config.yaml
n_experts: 256
experts_per_token: 8
hidden_act: "swiglu"
init_std_router: 0.0077
tie_word_embeddings: "early"
optimizer: "soap_variant"
batch_tokens: [65536, 131072, 196608]
max_seq_len: 2048
dataset: "wikipedia_en"
Below are experts of layer 7 (counted from 0) of a mixture-of-experts language model. Rows are named router (the router's row for the expert), gate (a neuron's input weights, with its number), up (a neuron's input weights, with its number) and show model dimensions 0-127. Each number is 128 + 32 x the weight over its row's rms, rounded and kept within 0 to 255. Numbers have three digits each.
Before each expert's rows: "gets" lists some tokens that make up at least twice as much of what it gets as of all text; "comes after" lists some tokens at least twice as common just before its tokens as in all text. This comes from a sample of Wikipedia text that the model never trained on. Tokens count by the router's weight.

# expert 68
gets: "S", "M", "C", "D", "N", "B"
comes after: "\n", " (", " \"", "==", "-", "==="
router:151122147157072140110101182133131096102169117142149165169179153084115138127169219053075107135156105143124147114094094162141128183083086104155182162137106067099156136126121200125170092164147142088123197133114126089069112113139133076130119126122182110121163140119137145080129131161159135218136169136150104162091172137137163147093140130155156147097121122172137047115158084117115129084131
gate0:149133079128128098210083112105120129152149107121187198159086164139131116110123127132147067162119127127155160173192191163112149175099125106057156161118076107111163197120088132163121147118171133109133124135101087189156110135184114096152138131182091111092138154108094156129130123160134097140105185168140098078144129110124145132159144119172097195105113195098174089110140090052174088160125
up0:111109182120117197067190145174146142128113180115084073155149135129101141162100137109140164083119142050116128116126098138128094084144122150168089112131161121133074080139159098108157094132081099120139144102112130105142112117111167211132075140083111138142131128144134101128133149135118156130132066108128198118141106119122109082111128155082176085158127073144116149166085197189075140115113
gate1:187144113130109120103109091132175116127144072074139123152159134108155128155177104142127130064136139168155147093148068147119076152122133073138188121087131092121045123121150166163112132134115157086141133070118098135058063142138101168128114143126025149132109123084125163075115157156081127100149069129172130127129104136093126097050162137144120082107120116126103159169139148096139117132147
up1:096092161126124111148122131133150126104160115136127148120133111100110096125081077086087124084122108117117131123138127067177180072209184155144077160179138100135140166149160067130128165119152143175121113198085093112143168136093160180153135146147184100144124159087125129100141131159133116119129154172128163120115153135231146061135094109066210144097159125133176067149102105144137178134058
gate2:118109165114161135088087105137164168099095153086114102119196043115096192137119153108122132110149098145144068173149135128149105144138070080117106200133130102142166212162128165106100130184116085127160109096107138192164100125111135172165076131158124125169139144144121060060102172090100171106081155116127133132112161158153153125053068080171136143176160125108139120141134139125182067121130
up2:124086207100156155100079106116172157139127182091139119164207075116101172133093165117130116153142124113154077157124156090119090171173064089148129182155116107107112154192112167133065132180109074118181136086093125194172117126129118126154111158177128148135171160103145066092087178095112141116120142173157119116127125169173123141084085089157147136145129141122168114131114143123150065111112
gate3:183124145086133191109123144144144126116161096112095132083163096118128159146111154103100163080128116109128180152062126165120101149142127162118140068162106160165149143108108109084150138071156113058125120125122147168202114107142085095156152062123085113169048131119108188111166097143125123124207141110096122086151154102139137105137130087172075179150147155137120149141090119126115098117144
up3:190078126121195149115140115132198137172157152098065128129168141089149141135137161088125118111090085096114158110151124160119145152153136207133133079202112104121135127122107108088134115094129134104093166097129079127136141137171115068140177151061165136149128131123143154143130111139103135089156133156149182069157108142137151109128101105152096121123188106122159148160132124143139097133137
gate4:160094145138065083099052126145118095075141071105191146118190163103169157144107140103127111119153116147129155125086119136103100099140171114165075173162152105185164114138081135137126158106167126130159188067134115159114131120171123097120102064120099131144195128126156074130135119091108113157112117137092062120172130115102099147032109128200171110070202113151176093127108155114078086096130
up4:143086142117086100138076115151144088085105086107173135133145182108155178138082161071126130124163116161150119156095139123142141105131152118149081173158132110152142093147100174112162146090160115118139197084136129134126112104169152067120109068114137142133210098136152106107123076133104122182089134141117093125188111132094108143089089124203182108097181109151164110108125147121074112114138
gate5:122188154118099146135164216051135149143107091098163153108106156100102163112175132157122134101167120093136149144165126110160159126148150143118074091072127172100129159145149101162127068144129134115169123163139117103090133116120132133123200166150141071107133109094182115167201071136175145079119196117143110163150124057142105144141127127111079094127089161158110114187123166165149161136188
up5:150103155109163097132066160150136093137135137168109141092138187161144158123135151122123128091132157170126121072130074111102158090081120169135119114108174186120130080105127100113079141143077083114077105132095173099107149063108188158175152138102116092187152137178101094083079180090095096131099106100157073130125136095166077142133150105072110091138152116129125122070102162135120115132111
gate6:189116171143111154132163140101069099147116151113122105135153112111206105121131040190125152136126095170149137141106072080133139164119124119145167172096134118148134130142090164154103119140172129137134092082140108135125101137105065171107121121165145163138128181081147077112115140143069089104184155175128098124128190128116138091125088193140142113097191089170165103072037157104101183109081
up6:092102118115173155115119143166190140119131108142137134121093143154094161133174204072075110104114126120078088116179191122089127114170148129128103101116112097119125134135161114080172140121071126101110103150100162101133128143141199130167151153078087126152140105146104171156166109120184144131072130096148154082113077148138166137161168082152112114173109139087046112145191108153158122170124
gate7:124132096121133180107193134127166131119124137095077137126166151094087135080134122111102159155098168143164132098157153124150159178114110120131106087120080117110089176076112086123242115165146169117139128158171182121124160132111130119090136199164123154129139184100069120128161110103154095145166133094141144222161109153154120150128130138128187136102148084098120093162117101123067110075143
up7:157142196174160102119104116135112120121138110076162145136134117173187107179126126147141110149182094104120146119115139103096051128144191087126150168169161122126147103180153163104071161120128118116122133141113104094147094126147108144092073067153100134147150094172222115133077144143133145099117106185090177040122091155062144111102131070154089142137158143152144127150157132091189172186115
gate8:139139198102162157090149174140135143105151174088190157069111127173085140091110141113139133191141112124127100132104138162128130166127079101166154166092193120133152123145100171063113201135149173160174171144110173121093123173165140141103136094171140110113104160125160111144092132175133128059112130109126128101173145126113113127076142107109173160103127125167082191111149185150030131146057
up8:111144077161070090155097079110169102126100094152077082173142113064157124179163130144132136094114113113154155163133147119112172040164165156125124149126050090185084122121106117172141104128112108097092118127127090170143135102097121100146133148058083133129209070129088133155127105083118145147148113188118152155065120167113145174159120120146095090177149118076153083138096044121196093123178
gate9:140167140131137091114116103151123129130144046082166137157117134135144164141109151143084149087166109082111143113133142137198116108121123076181163135153126132104095136157144152158113139157149085158118210110117089128104071143108153134056084093088113103138109087111157107145084118127087168152170074081132122105116141140136182130128130145120144190114157161120154111134136112111135103105195
up9:122149141123118121164140135137144143116136194163114152120182127130060106105145113095188095173102157141176140154153095148058136160146120156083110144122123167126137084111135120125099097103125164107091069128141145122159194094171086149213143185131119135092113166115084141161172147155122071114088140180112152143107130094100076155107132111135120097158050113152105168141145171124101165118088
gate10:174096141117129108035162160096117114111134135096153131129094047082074120104114089172096103134132126126065110153067129157109136150118090105124144140142145158092197150182116135147161146130134106175150222144134150127097127142123126132161144077116156096097091123122094047157132126085088105156161109120108092184121141204172132199156132160175173097152200168195143108132148134113129157180120
up10:129123156111141155091144124092145104086140113070134115109100109106066108124111066154083111140108118131114106174055099142107120108121102123100194141098177165108171156199059137131148105133152097150132202169105115154067092115118127163171097084096134140128087122097153062185155147143083112135154140127090115177119144150209139211120100169160169115123199128185142066128136186141098143193136
gate11:063140119102096107117110171194152162138139131141116088127059157070150160107129124134103154084127115034131137150147115134099085084154141108153143129084105120129130121127157136111165121105092087126096164128150110138064069146147151064177113168142129160138094124149151143130090139171042125113153147074114104096111158165092173113167080115170140121168087186119102087110051109117138155099122
up11:132162106109098091132114197177141188135111133126125091100119136087113153099142152133118114087087114029138131136143150113127099110143139064132135119110127102134115141145158167092158133097118120158072185148185120148119049123142140104214136174166153143123095163142190150147065128162083094113147076089156119124080151133063164116142104110154147128114073179114125082168056077087165113071113
gate12:068105130053219180123125153135147110122141153126120113127148097176170091154133165178143098173151160160155126106113189162102127173092130061178097115084127119151077140083132157158099118137149141147114117104220179135180125125163092102083065080112148165126113163124091178049167140161197142127135140127118128091164150139175097105167115137093125166153122122103111088115190115156197124127147
up12:128090125157155113121114095134104144134103115108136073090137094099129142127139094115121159132118168133131148087088142115117169164157119114133169109108104178175101148113145066119121193147156119148096081118156149114177138124126088170039146116151148168095105116095165152081134101119235136125127081128152122111085140118145120141140148153086132174159130081102158205174138115122148191176163
gate13:164127091134139119064152150118157112136140138114166105161067140128123115125180101138193166103081176103101190099078178104113074134160148126151123115136130134164084111115129135104144166098149142158132123138155115215146126180151112113149145151153150128132148082117115153079167099121144136117185159115126122146130120140121175129133133105149139063184150168187107137135097161146203200130127
up13:135108140128124072094147179147165135109159139107146127169075139120087096137163095137215159133100181098084181114077161113094116105170173103110130136146124114143061121095156129110162158068148104151128149114147099179149105170159095127156160158115166108108135082128112165122215104134154125157188183095101125132115115107132161124163155100156167105163105136175120137147077116149197172113130
gate14:143156179135113103174188109083139086185186158069162136169183125160180142167067109119164128122094082137120178077123147194161102111175156048104142172111110134118079154121166150132145102120161060170169132149123114119166170102131124137089107102081120078097104133121097108165068172138158111113109134172125195104144163134133119082117099135152155122112101116192165114118205107126085149164141
up14:143132141134126155183170137115158168140144161118132194101112076123121124157097139111174094146062110088187111169117110144162106126111126168156148095107125151153060066101128122077169184182209123143105125069180128121145132079115190149161122147108093058051146180139158111134123166132163119129117108103141168113139140150122080118157119161119105060135101164064112126092199142134113173159148
gate15:181176119129044160133076125160135133180140136124126157156134126111087178145169153121093151145129104183091090174090117156098177167106066116126157104154143180110053139142106157045173062167112121117141145132119178156163115043128115081140135138163123125120100103092149137095208145128139095100114157106169140097182111151107164061088126071110183132102098143165123139149119100157116182149125
up15:095101141123180116116170106104086146073102136148125087106135147136149079129087122151172094115118124080173179112183139100161099058136145144153114121118117084161176140128171108196102188075142123116107101114133072118093113187111140185109138105077141128154143150130127110168046097122116167179125098129084133165086140101155097195150124171149085111187118090083110120118128180106134076087134
gate16:172134120123179081130110152096139108128156085164148113169112186132145151208129163151135089148136150149151130137093131170117142161125112070062125111165141146153153117099157129180200124163087136099113104176101144084134174131171150109148103107102151170161099129151087177138096149117104149119110125117122072118138084105069113122087093146181136122139158146149153139131153153104105154140120
up16:118130166140105152141137136183116120138122172072096116090148065116091087063141096104155177095130118105119150117170126087163074159127133195179136157073108124091107176172080134109111153084160096181121142136174067112144100136090095156146160121162141107093186070096174081133160127137148162168172136133098160098102141111161155126167118126099109144122155116116091141124106111141152098124125
gate17:139075119113045130186108149114105126089179131191121140137206213081133141088120163075109131099083178167142150145171111198146088114139149113124097152125126101145135156107094127153165152108125168109127123094128145120107178101144137131170146155144108090073154151100141136163145100126181102151128117122125052186139142152107171112074094169159153135136106139157176136124151048117084151105087
up17:111193133154169116088136141140131107126077112079132109113058078130119113182148102166155113134179110112114105131094128102121194137101089168129154082162174135108137116144146140103088127135149078138132126144136129114137096122118118118118123099107185160183064091143134116060109151138079171099124135123149190095102146131115129109142168059076089153114165130111102117138087173146179098128165
gate18:208145100140141163109090164087112112122194125124119122158101123162157110166176135056142096129124102124149140163132153175104163118128121117131152159162083139094105165125126153174128118106135131124137121139092045166105142133142099117095175111151164111093097137108112175168137168143116156157086175163119066074155049098116142143123078110097092156134135111100170142121202114146119081145187
up18:148144075104128125080139123127108144080161162156094107110123147161144174133138102054128128092134130099121168114136140120113124059146165102128130176146103103116131118137153164105127130089112119115138178129145054156109140116139138114084117102166198094064112203163104129136151138095096169166074134153069089043166136078152134164177137086128130125123148156139150164149119153150122125079200
gate19:165130089129097050118156179058105128134134153164167159070075118081135138077118082111127112107119121075148156128077159112122056130091120195133079120142102148075136158078106119211136142100108102100117199179143080113138126134112182097144155080172094135132132127140160114103110104074144098119150083145056147156088111147131177108114121183133098136125083155112196134160092101153159134108100
up19:101124142105173165125093100201136114135135125131130049191170159181096133119196146143111152144087190142099131118152114165145197117182107075121161134123152112112158154159135115101136119157164129164097057110122182163080135115111108156185073144101181114169130142104100116176113174157117180157092161139172117102137133081145089155125143113103102127148158102147117176144146137084106118164178
gate20:107123119117185093115013128070147100158183136118154169110114068152123088134142163080122083173145111100140179081152120155156192123099081088122138158085084062104133126112102112132180136199151155079058114097131180136158104123200073082127117108119170148118150146154108127158102124112184133108140124101163091102096138150172132109153079129126194139045163162132163110096126058136144119165123
up20:139128146150063142133236116198141164101064116141113087147147171111129177124101106175144160084130132182127084192107140092110065156180189158139129084160169189144130149141169148117067128058108110163183132146133110144099158138052174174113136130134089112137098100085128123111166128148078144147124122163105176160150125124073147137110156126118078128211095079102088155171140191119102137075130
gate21:117139163177137129108125185157085100115136072154145106121083140144073175123167148115127109126131090100159197119052144147107148185119100156062119148074094085209098163133181139084095116143085159106137115088134139091146161130144116108181080111143165086131127141106173131123121132074129151144101157124128102175169170152118099153090154135109117123061063167095122115047191146100082125106120
up21:142141144103128124137167066163191137104136129069098166101171135181168125110128066142142131086108161138090082120197129096143084085128168144166114079164154160072119087146099141162167091091181104144110162151155105130106084089090143143129130127105063193130100105142117116175125144179104106176149152141116177094091106121144146105177125146145113132135197104169150096189078141152158167176126
gate22:107155118116161152132116099120087164146127128147099184124106104155128129140091163160139147144108132113205094067149074128132194081073086071100159127078127129106124117110161126156160142149082184067136164153122138136112165145171121127150130155090198168103117101123090105117148155174118198108114136145186148169065097091110087120125127180103118089119127096146145134144148198139152193117088
up22:145156077109067123138092160143164069111162108222167102159148107082123147113118078127119166085109161066074113117098134063126113138134137100166140150137147170116160115165085159163115147129113127175145119092114132112000087159156155170111132150155067113177115126106105144122101106102102094054146132071095113109123156105137172110080130105124133120173135151136120144139083098158089107096131
gate23:074080079148132094081130150124141138079140144206079152067123129137124186130102059118085095093130116147130157095131143152167170115117111087169173066092122144143174129101152147098138123154145145148174152121134135099135115138167148063164103143124133178149101166165141120103081130096115084180069199117141070112099132165140113105117120134165121124114121088128190099074104158139068195068154
up23:069099095161094122074125154115148131023144133187112168070118150117116154146098067140097104067114136125129170097122165146154172119111122098138163127085100134117189104111164149107118148173139151094136122135112141119131078143166124097181125159138131154143114136135150157094020149129096098157079189161081095103117091163138096113115175147169155161145142095124170088065093139131062151062171
gate24:112092081148107085176066097112114109106133165112191124193138134109165160195130147098136122123206042150154132125138123173125156162133096127135159138147148121126112148207088115151104130157126131127161095111132150168158134110180139116133174065111211101117169137098117172081106118133139124143112106120146106102148088171109178137160138085176120136164086097156198097158139036105117138113161
up24:082121183123162107097182170185099151082110077161094124127161135170177124109064127118064117186093141130172111141219109111097102172129190149094117148124167113073184118065145120134148154150120166123102144140143085083068195173126090118155089093107084177130118135142155104180115189106156082173129142170146098165123176079132137096096105132125129165133167169106115157109130143121116125157095